{
  "n_layer": 8,
  "d_model": 224,
  "n_experts": 32,
  "experts_per_token": 2,
  "d_expert": 192,
  "d_shared_expert": 192,
  "activation": "geglu",
  "moe_layers": [0, 1, 2, 3, 4, 5, 6, 7],
  "router_score": "sigmoid",
  "normalize_top_k": false,
  "routed_scale": 1.41,
  "balance_loss": 0.00375,
  "balance_bias": false,
  "init_std_router": 0.00767,
  "lr_router": 0.00128,
  "n_head": 4,
  "n_kv_head": 4,
  "head_dim": 64,
  "vocab_size": 32000,
  "norm": "rmsnorm",
  "norm_place": "pre",
  "norm_eps": 1e-05,
  "positions": "rope",
  "rope_base": 26400.0,
  "rope_fraction": 1.0,
  "qk_norm": false,
  "attn_scale": 0.125,
  "tie_embeddings": true,
  "parallel_block": false,
  "init": "trunc",
  "init_std_qkv": 0.0281,
  "init_std_o": 0.0,
  "init_std_up": 0.0281,
  "init_std_down": 0.0,
  "optimizer": "adam_variant",
  "lr": 0.00177,
  "lr_mult_qkv": 0.4,
  "beta1": 0.9,
  "lr_head": 0.00731,
  "grad_clip": 2.0,
  "warmup_steps": 391,
  "schedule": "wsd",
  "decay_fraction": 0.919,
  "decay_shape": "linear",
  "final_lr_fraction": 0.0,
  "batch_tokens": 131072,
  "seq_len": 512,
  "doc_mask": false,
  "train_tokens": 754500000,
  "steps": 5757,
  "dataset": "wikipedia_en"
}
Below are experts of layer 3 (counted from 0) of a mixture-of-experts language model. Rows are named router (the router's row for the expert), gate (a neuron's input weights, with its number), up (a neuron's input weights, with its number) and show model dimensions 112-223. Each number is 128 + 24 x the weight over its row's rms, rounded and kept within 0 to 255. Numbers have three digits each.
After each expert's rows: a language model's description of what the expert responds to. This comes from a sample of Wikipedia text that the model never trained on.

# expert 3
router:101122104151108154126084109125138093139117131076165156138092100172151130144131125135091125116128120155118161121137107089142126127081160158117126145140149125110120111113071081119118128129094136101159117143085129126120119150129185092098110111156167154125101117130101104136100105141102091126119158131178088138111079165117108105142129137109
gate1:100131123075129140124105128178119107200137139135144129146075096079134129115155140120096095114104126148160137151123149101114124152081129123091126094104143125119117096111143125142129118140087144133132139155120152150100173149122123100089128121125159149140094156105122133084095104128093145101144140170099170106120124111113162091108107126110
up1:149108145097146153098124115089100142179157119112161135162129139138115140132113094143155180112179096115113108124100100114131154093085121118171117129103114120160136100133104159091128107132122131181126096115100122112108146141104141121139094063153130199130161098154123084144146115131136086147133124099110160153147098125139108117138120086093
gate2:103114147124154118130100150135150156118109177118142143160112113138145143111127084114126131116132081160126158116133117114154099130126174152104136135124163161161120126120144129096136119119152119090144095146131105183139099122122153105108151125144145115143160112136134115106111137135117102094163113101127147108129108142074111115098112111125
up2:120138119145123160151152114087121140116130135129135076134130161125127161125117133161136164146135131119154150178135115134128139152119118098139124147095110156146130130133122145146139154137129155174130116145125162111119129140113124144148110141126099130096131141128178151150095161128134117124122154136139117169132123111141130146150139100117
gate3:123134130105113098116103152133173131126137150127137116149128133207097136130132143128086111135119157122156118128146124099152122112137172113127149150109144152180101138102172107137107148136175155099150153173121092118108106109161101127143156133089166114144119118118141144115130087127121108100145161124152062126105129146156130096144132153100
up3:132112128124112131122101092086124141100116145098134127065074116155129173132096150150182138111088136140124124126141119127109172108131158063123110133150157155131115075109139130174157112137098131118149126134071111118058089140099135114124091134131112169113116115103131138129179130119104131188132156158168142141115164102147134126126117146119
Description: Place-name and table pieces

# expert 0
router:062110102097138133119109117132151136158124149123173080144111115153144116119087141081099154110108159164138185160160102122167143125091120128136105135116113157141118101151111131136144092122118099163122067151109118151105155142145147139131139104125120137105149152104103100134095179147135106100116137091151131121125124138125145125159099141093
gate0:091126096140143137133093102161137129190132166131113146143138127116129114123106161104085167140126169132141138149165129146116155100101117159132118110155118107144135103141191153098107114122122095184139136166076095125185134114127124131140131136122114137128090109096085106109166142133132100119144101150109119129143125151111149131128130161096
up0:125124136078095137186082128103141098143137094127140146116169149114101118155101114109095152137115135120131131103116178129115136141153122052142102063107149139119092137140089111117102136144134158105133132091168095126123102116196148140126177096124122104126164110122131116156163141122116134142101119147144118098132137091107137117167135123126
gate1:132126153111106129162099084127165148093108136134141140142144140132107125103132173150100113117136083145093110105166074121118146131154146115142110134106128126120120187125106160183157137130137118159139130120118092128132134179142147148129105147108130082088119125164123090160091081130134135148124116132113152149104142149198118098131136154097
up1:122121135139121107184170152113094113124142141116137128126143135108168120157165121119070125077162154119125127104144153145115148136119099148114111106120129102092142122111137118120112135126131141117167169134134150144140123154095137091118116125128116206172116137106078134130124166092083142128134119181162132153100153128116140086089123106134
gate2:135120137126166127108120119147134114082077110089087156139113106125112130123126134148115118122103152141120093111093133135137121141108107182079154107145127153093158140185162134127140132139143117189114116154133107125132121148139131101116152172125109099114154093129120110176135169155172121102117085141146111125133128119123118132153125159122
up2:098108137159117124138078138147160141103157161134123110120128115098095107143132139131149085130116115121168181166110104116086118151137150159124103130146123052162148141143111113145086112119137109105064110106154140162129127127131140106127109136157128149125160148144148118124104132148126134163123168134142139108118129120121169133123139180121
Description: Career and life nouns

# expert 11
router:116135102117112138125115103101125155121138184141145093133112103156124163129125119115091135148109122195138127168148114149101150183106113118118090164078120154125159098120095121119110107125109145155143107146107136128091112153130185130092121141188143176126133118115123154140134129114140065089118134135196114149133094147123152092120132118124
gate0:128124113139098164183098153110132133137158126101127155133159099176124140130157127117130146145168147151111146133112134099162112177163126129194137171139135119125143151116137148170122166125124153146144120137133123082070151092111129165123131125147137125109136105119115106154151122075166125131140090101151130143148135120107074110134128112103
up0:124142131138177105092131103166164136169130157162111125119090137049136144123088150148137142135128150075120127112163153160097150111083133120075130079169139125149116124147142111089108119124133124134110138129156118142160110123142133103146123140098132151111151169145129129139129185175098156124148148121110142107110114102155140170131144150128
gate1:122122089131150141118141089103157132121160179106142100147153129064116120113147139145144105132114136158161119133085125121139148098114155159111132125116085096112162175151145132120128127141154145184136141124090120127147139137091100103136118106157124165134116120148143144086107085131060144156137146172136144079154146151133071105151120136145
up1:112128181141144153128110167151124120106152071136137111140174156182143095142132137094139177107104112095138125114154103143150100147099073150149086119083126126140106119136096121139134116132180123164140125125137124121123216150132197097161127132125120148142167132112111113166154146089143087118116151172125103095152124099152132116131122116117
gate2:100108174122101169100157083098103115099145148148148119136115119142078122138155138156119121112110128169149136177154156136104136132150155176146120148139147162136086122126127127112135133116108149112169121119124141165107086142137164090109110112139163171122148143120119121166143102084098117089111146121111144160106100075147183146126118107120
up2:143122054102124116118093119105148135118123141108126120170106106125163084124089133114121150155120130124166122113122114136145103102076078091136090129132133101104129120128098102160156120141155101138078133155161138079151138134114093106112159138126111106156161141111106125055124171161135101144143159117162124105099142158115085098136120157130
Description: Colons after labels

# expert 15
router:083068130150106143144134154094113133127119151084182107126139105145145137132136094127102166131168130158150218187134096108138146129098159134141140112124114132098136112156122125117100158118096137135117083150142095135112124194144156081099149126111156141147139120102165126129139113109156126154128127103163128134144149088117137108162117157081
gate0:120122134148099160134127130116138140099122168134123135162126110169128076111116092112116121138116120125091167163144138141121104107150148100131189137086146145111114095099132117129133103100155175095116120116133120125107133104129149150126121163100150145103086120134133135178116121118143122099145117128119160080106144120121145143144131137122
up0:110119098122105110116125145130168125167151112089114097134152124114146122153136126153108113116184136166099104176095102128090136136093056103125097128129147093132145134146117118169086174154148127120106101123106130147118101110154114175136094105130112136194115137123104092110151122116107194105098120123133129107140154110100092134127137148092
gate1:110120152091106084151158121106056170132126135117160129107174128135104170137145130112130152129132138123120170114127093133178137119090147149112124121100151126142103172130114160107117111132102128127116095140110149166104122196126122133105143135099152125116121134126143144106146126100166125121125143103140113173151114136145127142080154141128
up1:104125106100121140179124160146107111113131121118148138079133119067079091129151075130117150109132118143075182147154092111122132115069110186119169089119129099152157132117162113136118126150122145109153114137101122132146114146097145068141139151125103150149076139134127157113088122114103100131113093077093145160111116134138113133161151114116
gate2:114084084087128102107107149100142205132122127140141115130162085147116185119152101162069128149127074137092164166140130152130150108108166125110142124156159083119122140136133118135126142109105119141155108154132092160129135136140140103092133125149096153191155116142153108125182104146144135147098129115130131153100116101146121107112112102129
up2:149137166096122141125159079159131105079136155142122092149100116089169130144156097057162056112178115113103127098099117152147151131135125120084126139099124088098116133096126141135163116134119112108082155136140183145133143105126134119119052084109162086119101137099125136155141135122111124108135121145127116124150160134086122136077128108121
Description: Football squad tables

# expert 16
router:084104154147121147139100089114161107158149120078163156157135104116122147136109102131138134109103141139137149159161085158140144140126146130130120126106139138136121131110147105095161150148121144114169058117127100155115092127157172124112133127108184148152167116088109117152144147074105107118175146116124140107140115119125158133143108103143
gate0:115136139135111120148129134115132140147112137107151125122103119131153135133132187136157138091101166150097130093131134135191156157145118149133118112141181153140133162118141088153085139098113115123154081127127111155155141115099143110111187148112152127116110124123130121118157117113140098097113132184058128110128163132107145114121124113106
up0:139139102076119138156123151140113126099113144131129121119112060139146117137140149149116152087081094118086134131133117130183143137114119151124129118158123131180099122162159136141107144113121125120126157135146120178179098111121147099138124085103134125111093131087125157095109151147145125089165138101132102106122179165137149158177109153110
gate1:136122123152115121141104155155121109133141157104124132159165112138161144129113115154099108155125138115173112141153121116167073118106122164102103124077186105123120129121173134124121120126153185129119107133090165186102135126163128178153099117125144114090120103138119118131160133139162132133142080130138120170178123155149154106113136082111
up1:141096142134110109067115095094163117148159155120104111147166164130140163107148128136126131150123151139151122115154092117094090132136128150122085138117145145095141107093150134050126096131118122122140109141142112092116110137137145132120128154112097142097127111114124138112116123165116118150127154151137132143174105141095084118131146174128
gate2:093158135117135147165077110145125128133146138105183141133156086116112142106128131109140111166107143103120134155110128101121110072123147109123115116124112157089100099097105109150109122106128152150057099111133090106166151123108129160151152120120122098105067154115121153183111131093163138115147138091165146120125146128082169105101103109117
up2:127130145117147121116108142120100143129128110140113136113088120137104098144137140179130141115111133150182166121117136088072137084091100105128107150118080118127150149114144151165140124150115173135116081112112124153101139142167126142101121141060143148117142111175127106088111126105048130196132151103141131108126172128143163124130075114147
Description: Results table labels

# expert 28
router:076115134130136152123105119115127108145134133103200085164133142163128123154140115147090163117144110145128176165140086139096122110101154125150071113100107171139124105152110091153124103163113130136168112125120140173119136181179152088093143137135146135159114126070130108157078143111126098128136128089159123125148136132131165110176072133070
gate0:073131142109095140108144133156145144128127112125132133090147144140126121157108141151117128158149166157143126123184126136130106105112135099169150120144122161104145098112128115153157155112169131148073162129157112154163078102118124138079144109110134126120123121130108148135148098078098116121169142100134093119139138166083131154154131133106
up0:172104115137179144130172121108143126121116130135112114158131090137148116077140121113134115170128115132169147103098114142173132170107128126144146107138134155105113124080064195123109094139139130112188111114127133134124116133109144084123093119133104127134142061125139134131095139132108070125153136135128105184093121164095121151101160124153
gate1:124151143145131092148140098125124126139149109113154153135092128141155156139105169152133092130108115114123120134161115123098085144164104188172166091144174123130130142098153077096138121117118114175118121140146149089090108148159150143118062134134112143107142113140046104115146152093085100132116129134099135134126155115178121101125166154174
up1:143158160115141107144093108156119136178104130121118144147140123173065135157100113128110123119101133098148145105199113167096128127125134153172149126103155107112120143126121140124172155156084137157126133132162119147117143125156139124122165092104178144136148152134090072145118162155084132158124065116155126167114130117171166109069140108174
gate2:159108164152114108131121138147127142149102125149135109130158118172145083110178104134128135126097105100167136163134146106080106126118131110124121141132072099108108123118142101079154117139081118128124128154141092125154168118142098113114174087106128155145146127077111131110080091117129184155129141106178156159122101121114136134151115125113
up2:161100136119139116145104141148174127064160126118156141131153107143155111126147101115126178118133142110121138099145151138143107132139138128105106123114125129124130156090144102107155124117115114092112130134180146127151159126132153091119149089158168079140142139099148160129129088122132123115163123129146137117135110161206169156117133124107
Description: Team sports careers

# expert 5
router:095119083129102120071120144137144155103139173110214095151096119130130137103134106091120106116102128142119167162156086127129107163107137136112103153128147167124127092128123101127097109137109144136113099183126094134156132142131174099098148160152191124135127154092128120130088118139135110118133110113165099129151099114132163098132138133110
gate0:135120117102117165164109127119148142116163132162174162141112122126124173177142092136145100127097095116122117146115105148058111142163132117158094133128142108145072134113117119168153106167121115112141130116136126112157163150171097137114131122119113159104088117129102093098149088136156172141137133093139155143127127136130083128128131152158
up0:140138134114140137087118099136104110141111127151044096145138180144132061121157132149137174096155091104160122133124131145102148173098078097123120113117158150147121110123115098120137116129077147115131150127138139129115175150149144141109108107083169120154108126118128127065100129126103142190095121104153147118152080123112135152126151122166
gate1:122119206143122110120159133101125107150129144168119146127150136123147084159120102123142146108110092121115106133152134151095147155118111128122110156137095134128144106106159113160162089136160135111092099135110116161114138133101106113157133134127167139106113118072130124163111137152105161111095152153113127143115103122121130093108119137107
up1:121065149178087139163075118138115150170093166155112140098109087098148107156152110121092106140087134162127101103148137134146096116139148120165131114106142101127113117106132154125154096107181135119145118166145172118111108098163108166103102117124158126114119100093137096132095127118086149066115156138150133148135073131125130149139117103114
gate2:116128146108138106119103156169146155124137188142150089131109160150172107106120133134126146126077109123127151198101118123119148063145085108124139190163105127126148162103131151113133112074173088117094101149109117136200125139156137121141150109141121126165117101130112115107117122120123109146112133144148107103147112100118136127119098095143
up2:133118134158128076132112140144171123123114116110168088152141164110161135146149142132177114179130149151156140125122118115092120126172108105131056170155137140129112146136090076140113174126132123077107131112113129123117131125105153155134170144167134127114114099130149111119129114143145089133146145145156124133153119126096123173097132114094
Description: Title words in names

# expert 20
router:089103116155114099080128142086124116136150150108154095147112148137133152132126123111114118122116127162143190146150086144120135128141139130102150105127153144128150121148106080142156140135105122176128131124176124131155113150147151083084118131147157158158136088110098140136111194129136067123153134107154128132165128147117125105160109136140
gate1:110142122113075156158059089099109120084168138126137112142117120131113155108118097087086149109132171147120109165109148146142117093092129127135101165119140115154125098128136111126145121128123122134196124129107104141197128149144150103110144125132128173168134125114099078103121134123103125135128115122161074113127152098096121093154101131140
up1:155160158151117162163117180118121157155138130154107125089164104130073129120114122112101083142119148101148135091208117132139128083139145142196131134149147149156147092132120139106135096150137101129133149102131153145166166117120151178118151116176120137167165097152082123143132165149114091117135140147114151149107186150152146110118156100204
gate2:104141123159116132086128161082185113125126136084147139164145109188150121114110094114146123119146172138148130164113135121154130130099129142139111154102169132149175118123103094106149099131127096161171105115121150070122134176131158142102130114148132182164128123086103090126127152141134127118075128124145126136139092122108109118141120134142
up2:095118138105129137133118065140113125145153132111140118147136089127082161123151095153141143128137129161131138104113131135114105182147094116080105171088081144088106158150162170162165153124141144100156104123139085144099110188122126141107125116127160136091137126112164124128110083136119133135128121204132134132148152151175127139153123142140
gate3:092144064106123138145128101116134128159101124116127143107139098091109165135120115130101089187173144159129112118140135135153141093102125079067140157114138100111157093170098099123138118157127115131111135108138168124112132130150138130114122128132125157166058123144101130158142140119155110114113125145116124132082106112124119142125117095104
up3:139149132131126153144104143133130125120121135145127143073156143112155150144098099111117102140178162118152119057135130105071133146083144115130172102137124139102147133132114139126132118167116126089122155162136152091091121160130156160152128117110109122120103114166118122139097076096152125110104072083107093120077133149112092135168131133097
Description: Prepositions after nouns

# expert 27
router:072080118123140131057137121110125105135128150121168073168151156128118116110085109169115129173135141159114140134158101101131134107119140165138116139116125130118170129148123101169131114125119112105119113134109118154127119142128150108102093145141138180100109137115091111146115149131130078091117134128141117132138084127150119086143131135094
gate0:100106104110140124127102119150084187155130129113142112131107123121126115118127118150124126093119127088147142120151095112145150137143143129135108119119140176155115145160144063107153095088144136136140144173157107141078101127133129135109094099139127133123162135121082172114146127096166107115152092123122158121126110175153112138159117186128
up0:116122145148154122091063170130147095139162136143142094145152110143173130125099130125097090176146128102142132156088082120169126132111102111150094123108112149151109114179133175155135189105148146126171134144127144131143120136138115164102092142126125181104159100122135107147141122159125117159127106078136126135142147125138142142195139148169
gate1:131115133075118100054095138177119085167132159109138109116106076131108113077125108143134095147157127163132155126149149125121110155072112109130128137110144114165129152091141120152109138124087126148141120112106139122161094114120143120117116132124112146100159191133112137117108131147178108105091119108122127144140141109115126119132131135116
up1:108112103095134165083139177108097091158114107164109146094134094163163124119113105169193148128136130141158167155129142145118134130152137135130150138079095162103136096106129137094153111090163147125124141134151145123130105091077131132129059158128130156119102144103159140153109141130121128117136113151141176122112125102112180094132139158150
gate2:105189175137105141094128114167101144129122113155149154123131115139147171150123132128140122123136128166105108108134115125129120135146090099100115148134163133126123100159089160134110115147112130130162105158141136116109132154137144135114097131172151165097117139128119070104098144191138128109087114159106123116102129124134114129132136128144
up2:111191193138107156125121082109133111111131118127150141126155151115119175122117112150141101157134129141115124105113121097098136112129109097159114130147114116146104110120091176120079077167109143125133146122092087161099133149114128147147117174157141153125166145191138111102082158184110123110113129132165131087112117124106107129171128099152
Description: Surname pieces

# expert 19
router:082118097103105125113116136024102148144146164130155101163104138167114140133141133139125173099100102172169113153129120155128152165097129101127109146100158128136128101148100092117164124095133178154152111144152136136151128147130167101093088114122137161155125115133122105080128139115095089132108147154136113133136085137131112102137079115157
gate0:131127135139107128105167122116181123146108132135129131096083142095122160136130142120145098074092112147142097130136147187122142106127157100118117113135135094145135155113127138170118141154085128091136125149148146122144096109150170148077086132120149142085161126130117144099132168126133144135094082114134141107108109131120109086081148133123
up0:122128116090115145124102170122137090134128136080110157122127137159112144160142125119172172129153162163125162114120126114165149091114122105137100108109124115099152097126088161122092123112122163145166141169157131124124114155104090100151118165112136140094101154132137088176123106136126125146146146126120122157126134104139103165115129138114
gate1:100114142128124093139133133143128157135076111157119117118126207145133095119131097139117148125100109140164111096100153124136156123169112142146111133159141171087131100174139138124123125143103133108078150122162158110172111157108149083131133133114092142107138086155110121136116142155145134102115117078160159127106096127159124109105150122134
up1:128126100084120098111151120148150130106179128112120155105107144124123124146134125135114168115126128150141151175111115147147169110101111160156132128192165129116090169099107136095163155135128132095175108104157128103118116157126143118133169199136112132157126137149128106133124122093101099125114133094135138146129091127136135112134106118125
gate2:111124092092140116122149132110148123160132137109129105143143144105115153085134111134128141138099112151127120114170101134158143193166136153087124131083055114109170119153157124142153080123152150118152130093129130174170141146122169080111116094138138135118094136135105174118118145119135138122137159105165132124125141127133050134121133110168
up2:114103142124116125125141143106154162144148127141128125158155077125154134114105096127138107110137140145151114141191138143126135202192140116128103128133123101121124107128171110134157107114165175090159139117157136140105165112155171122110139094130113136148108101125106138125072124114162148120115145146156120150138187116171137138114136125134
Description: Quantifiers and hedging adverbs

# expert 10
router:061146093107137139094143141122109138136145162128162101162115098130137105106116090104109147101120139167144138147135126141131162123103108144101092158095139154097162089171144118093134090126112130135112097132121124151120146115145167110118162123135186153119159146131162117151086147159120099124132135129115105120166110114106159119155117130079
gate0:148122174080151139112137140168157159131137144158092178166132129094117096147129138115139095122126093160114156122096100159146190123125146123065121114125118149109157137143108121149130095118119118166119116136184136156154122127172127175162160128081140139125166099127110116145107120116097127101069139119111148089075148116130110123134131165147
up0:124129151114076111126086091150181162113149130119108172176120125143089145121117123141121127147143140132136131139148120155167149163141160089118107145121110134144149141102105121128149175142074169132122158107120131112121119132147131094148132069152114151124088124130160167083125118093145148157106140165108099088081136109111093140126141152152
gate1:126145129149101157113149117145159156115126121123152127147140091171097097097096146126134103133109130150150130163153130117091153140106137152116157174165122107090116124113160158160102100130105131138157112129103151114126094114146104135166147129122135138102115095120105111153152150129125068157135163107144120153085151146127114191128160139130
up1:139106135162128135114155134167153169114120151115130106145172080158103131144086140113164145161149137123127099113130110150142166168119137133117151099056061098105148122168143141090133127113120117159162123130104129116107126146089122165132071117093116151109141139124103136124156141145150091139125128148126124161130102130130125159151182130107
gate2:094112114139107112053122130153142163115157120126151133146096129105104116101158132108183092126156087164174187142142132114123166126113110126118127131127134119117131116077131134128128140099118114153093105174127097138144152127144155135157138128111149136175141140119121142128105126151140133152107134179143100131137095094100152115106134142155
up2:121112145151124153087132113141120150147166143116130175144148108134125118145129152129079133105128159106129125195087144104131159138139122120164116125099139120147108138124156121104123136113131140138126096075098129152157127139119141122140133083089142181152122196138159136137116084142101141073106144171145114110135115116142161130137092140159
Description: Ordinal and size adjectives

# expert 23
router:088121065123113142119114129123159135116159199091148127124118147129141146075116151140089160152153128170124156169120090138093140133120108136108158122103150166119162109143129063140124103113123160165133094134127139126145081165166162109113094143113130121113119147136131137124123170087125113105142150128124072121143109098141136124143090147138
gate1:119124107120163148100142052132115118129101107114149114122147125095084112129075112099097127135094141135139122112115096136152161109109147176118157125080142114125109107121131109099113119130112147141106095103105134122165133128120137149132154117116134119082170100136127160131121165087146116090129154149100138127133123129145109135117140134160
up1:110147158152079131141152123140133124151190126185132135106117117132163099128099125114148113147095144145106155147074141126130118126136114142156119135187148121134171149102150107146140094142113141126113159099092148097110073129158135130109153155145144130090125104145135128089174089138145099158132112128120158099148171122100170134145195132116
gate2:129142153143084133101132112078093118088137137115126076135101104156130112124154098129122149133148122141150164130137105144193174171109146166097085135119132143118147110141100102068122145141085149125145133137134095127124118125120135136185139089118112136078136147129154113098141111109139088126150152118087098119085143139122133115066100128132
up2:127120130150099184096116157125109123106163138133119090130120113132109121132178069101156149090125164151158130112154129158119117123103095142084146170114130147135148158134119091078122143107086157130107133110129102136117129155127145106131124125157140126077094167115151129105124091109107113096091170121124101114140095123076115092102140113140
gate3:124130108171130142088197057099131101135124128138158130108142142101087128121141094111144174112102138109131145152104134130134102134088120113149154151154146128099091124111108159139127178126110119148142123130144168122083120141131151114133083144118121151123127130151129109133143161119119132127098159117155192123115130090142151169155126119114
up3:119153083136170146136121117102157097112158132124132143113143132096119144155127144101131100080157147144125110099163128171123077155135128092170153105107153114123135141134159118125164137149130177089158118100173163161123164134192154116147136155135130122142137076155126134144154099143108113115130120116095096087121126125171119131106094138127
Description: Sentence-start prepositions, particles

# expert 2
router:091117135173137109131141137094154127158139170121119112142120151139129149132124111082126140154148154138113150142120122110120131180118129132128124174089130169139172128151122100111120120123111134099161061147124106111125117140141177139103091126150169145127146141095121143138107178139140129114157164127141119117150133098114093086139122113122
gate0:117159159121133175132080144101112135092149135124150139128122127140132126117147124060129162156115114102066140114105139106146086142129122124164175169128081118105162134148099153120142100123116150110123179132148137116101125133132108099111089093102144105107137163148128128136160099141143132121129127113174116099143109143133096097098112129119
up0:139138103154160133123094132143132138146113111121101136125135106145139183135145148122136118094134170130183126139175116159143087126128113135115113114108144083130102143137142134122137167096078170106135189150141094122132106099149142142124131183128129136134146109129132136113099132130114146136116111066117101158065109121087090142140114135130
gate1:101104080133141130122129151086131128135130142131117103124130157133108143146112101100137124141140115142145127144094115094121178172093113132087108105144126170112100158152076094138139137174100169114114060130145083068166144112143108124140137160145153177130107176096108128129128137118118134123163148168121118122150132099140112133169150138140
up1:119150105092103163146132105136111131139129095099155179070110116110142098138159159088158110122094165128115104157104110160150091132156127156127120122117151089152112136117132139141118104126113151140151139125145142149091106093111119112119145131129147143075127151156131153110126123155137134107111131100094161124088128121144161165103100089142
gate2:128165086174098163108121147136099132121131150137131099101134128139101141141096126110133143127121145140122097097109157116126108137087129127177134152129115132125129113140126070172135146098114131150124190174145112083132120153112123158100162107166141168170115110135136119095133136138115140140117128147129139143121140140102074123130128121155
up2:140091122122112129155118152114120171120145105129128106098144084110117120090118142145108092149133163143151106111130153131140114096157123140075183146176147131130142112126128126137103124126166091112106173131136150097149149133126109152128123139148107151123132131109105120107099118103090128128116167156099111123095144179158084131173116149140
Description: Infobox field labels

# expert 24
router:072068097118103133108135124092089170126117123132157115164112134117139167089115101125111157101115138128126154156167112115150156133098150121111115161107156180105124081185095095110116104113124148132126101130106124138113143127108178099098106112146144141148091101106129144127121149137173100119147143136130100106160087137142128125133148164149
gate1:109132120157107132084117094109148099118124115156161080134149113119149159133161117091150135110148140117123174110116138102143135121149151138123144175133073127128147119115130134123192144115162083150108184149138170111125097129110117123139092118137122101128151111085104137114119096083136101119122147128161123098126114123138083098179134117122
up1:118119146153102161133112159124108171166142131171119184131136107104119117155102146156098169121125132139095113117121095111116107128114083113119144088125151150077124127122080143161104113113125139112112153101181110102115143111135109104128121135096130116137170116136095111139114116149136164090139101150146103141088118138115130115130092171131
gate2:133122139124140117117122104132130172132122132145160103136140126139110104095150108126103138157109129123150118070143126079113126181146127156147108099137150134086134163117109177147124115173143143107132122169146153152176169141137123103141151166162162120107106123127143158150100080143172126076099124134127128127148096127116191099128121149085
up2:174115158122102128089112078131131138095132125147125109092100104123128143103122108095130098078092126142133101098160175131115156140061079145100113119122117122167134117148125143106130146120140114144128117146101149124134140124123151090118136114168127095115098110120156165109075129110146132133103145178119148115115138164102135105161120138133
gate3:094125156167144101134114107109117134156122120063152144176130147169138141053135086118126102176109145134129097121138100105122052131139160136126152129120107139100134143118115150062166103138125126152147128113160119094138137156096107162131107138153109164111164140117122088137125112139142132153114136140146110130116114131143173125153123100144
up3:132100143148143088172136099099093135171119105091123127148116126168153141071166123108115131120087130112112101124128124098137072136133111110098132126106098143106130161124128136070133132108160157152129116113129093132172145116108132138137101137145107111109145141118087123133146102139148149172122153161110070135145110131139167142095129151180
Description: Single capital letters

# expert 26
router:092106132138154148092107153093121085115116145107160128155096135107123172138119148143147152117150166152153158169113091147141150161116102102105123113107142123129149127122113113140113144159130127120111109149103138124107105129129196131116118094160145132107118077135110107141083152078123118112138106119141143139098110105159140093132135162136
gate0:123154138143114119110139127101092097144122108140135133105178134153150142143140130123168149160100097135110122117156112126138098142150131133076146147129191152087125172135090131111160119093130159158142107138096090148142154153139159116118107150147104134105158133141126109154096158151115132104092126094186119090129082125125131136129126079119
up0:134122112065119148136098123137133148180184161121100117117103120116114086093099153166109101109147141130128106153133137113116114142124112146140130132109105113149125087164197100136109118123084102114155140114140164133136124105129141133119119104110135162144150090110139165074163081125126144161143122113061121130113157170155170155159107128156
gate1:128112096127105127067098105116157138132119135130134095096118171138152108102107122071125131129134085165152136149139098113156109115099126167150097141101135116116134156118145117138116129143128137149110096161133133108121149182133118133134123103142102168132143088148160149123097130145137108104159141125126108114111115107094151090143109098123
up1:135144143126126165152167100126121131153083105159102173105126096121120136102114089173109167110104117117125104081137132083150157116110159139114148115153081124103129174154095153134128129098129109125126106108133128136126089156166140140095102166081122125132136140118184107151103073102112184159127137099098125138089124129076109184119118114144
gate2:113103151129083130098165122117128132086118142136127098167153091143131130125168169124095134161112088153169078171107157113123108092119161154088126117110102127123128132133113126078141150106120124134127144103123084104145130145130161131124134145123108147148144112117133124122130126150131143173121121134097117117093151082128133142122097093075
up2:134086135095123179099124140128114101134135087101148100154112163113119127113129134132134085142188140153143157150122169174104114128105095107113150092137140117107110123139114116123065118104110107118110145169096127154161112146132119152154128164094158140139090184105121115121148105121157140152092124137140129155164116110125132126126157136173
Description: Chinese and romanized names

# expert 29
router:090130092109144133111110123110149108144131162124140083136121165151099095058133138141086177171144138128136174169161117111094150127096136116111118151076118155099183137117138094109137138128137175149143097162122122117165097118129188112083102161111150176119106107137150120117112128116131094127154159094155102126168076116128143114123074146174
gate1:136130093099140167074123166099123139110171115129128089125134121130157132144128159136122140141143144166129141163105117138204140108173160148109138144151118112110130128150114111117124162115134133114164123126133120099160151127138091150192102109098138150119133112130110146102120113075102140090129136135138102139130126092123155094121117117114
up1:108146182148136181117119111139109098120123113135146147175118089127117111164103074152133150124121119114121131157147123134107143161124082141153116133133137139154085132125121087138080123127144114120138120099133097137108136160161134075113147160141093102111162117163087068127131118110113114155130174086139136110131074130107082134116142143114
gate2:094140107083100116136139115140079164130111145143140099131104157120111152124107090144117107130115165109120149172114153100165102141106149150111138138110131083091129122111139093146154095060162143137149102080181091140124128122094067129149124153115164142111132115108103124114120119118132142133102136134166122122184111145137139121135133123146
up2:128111139075131135120117145115143138163151110106128160120126118161109147111129143090128145144161131133110132156111172136137132149143105118061112169093139176189155121101091145130120153127130169128151105099116109128119086120135139061119125156153112165087145127149142149121153136129130082130118126118054069094104114109149109112119102142135
gate3:112161108107117137140132139113158124126128106169130100131094121120113137159113116111092152105129129127092165151118112143101127096109165131165121132136121097115129131145120120145132124174127144119127152107121197163114148143176165126123132144140149123165146125114110103151085102119085106099118097087139158118116152079133163137127104122124
up3:145157097188130140150197063111128125156093148124121147148119100098126100151073154117140099100092079114111156127115055119134131120093111169138129172144111110124099133139133113111126132105156142119148087137146153095106082122101128096123169123113118166148124117109138122128112103150098132176143137085139112153148120169127122138132117142146
Description: Clause connectives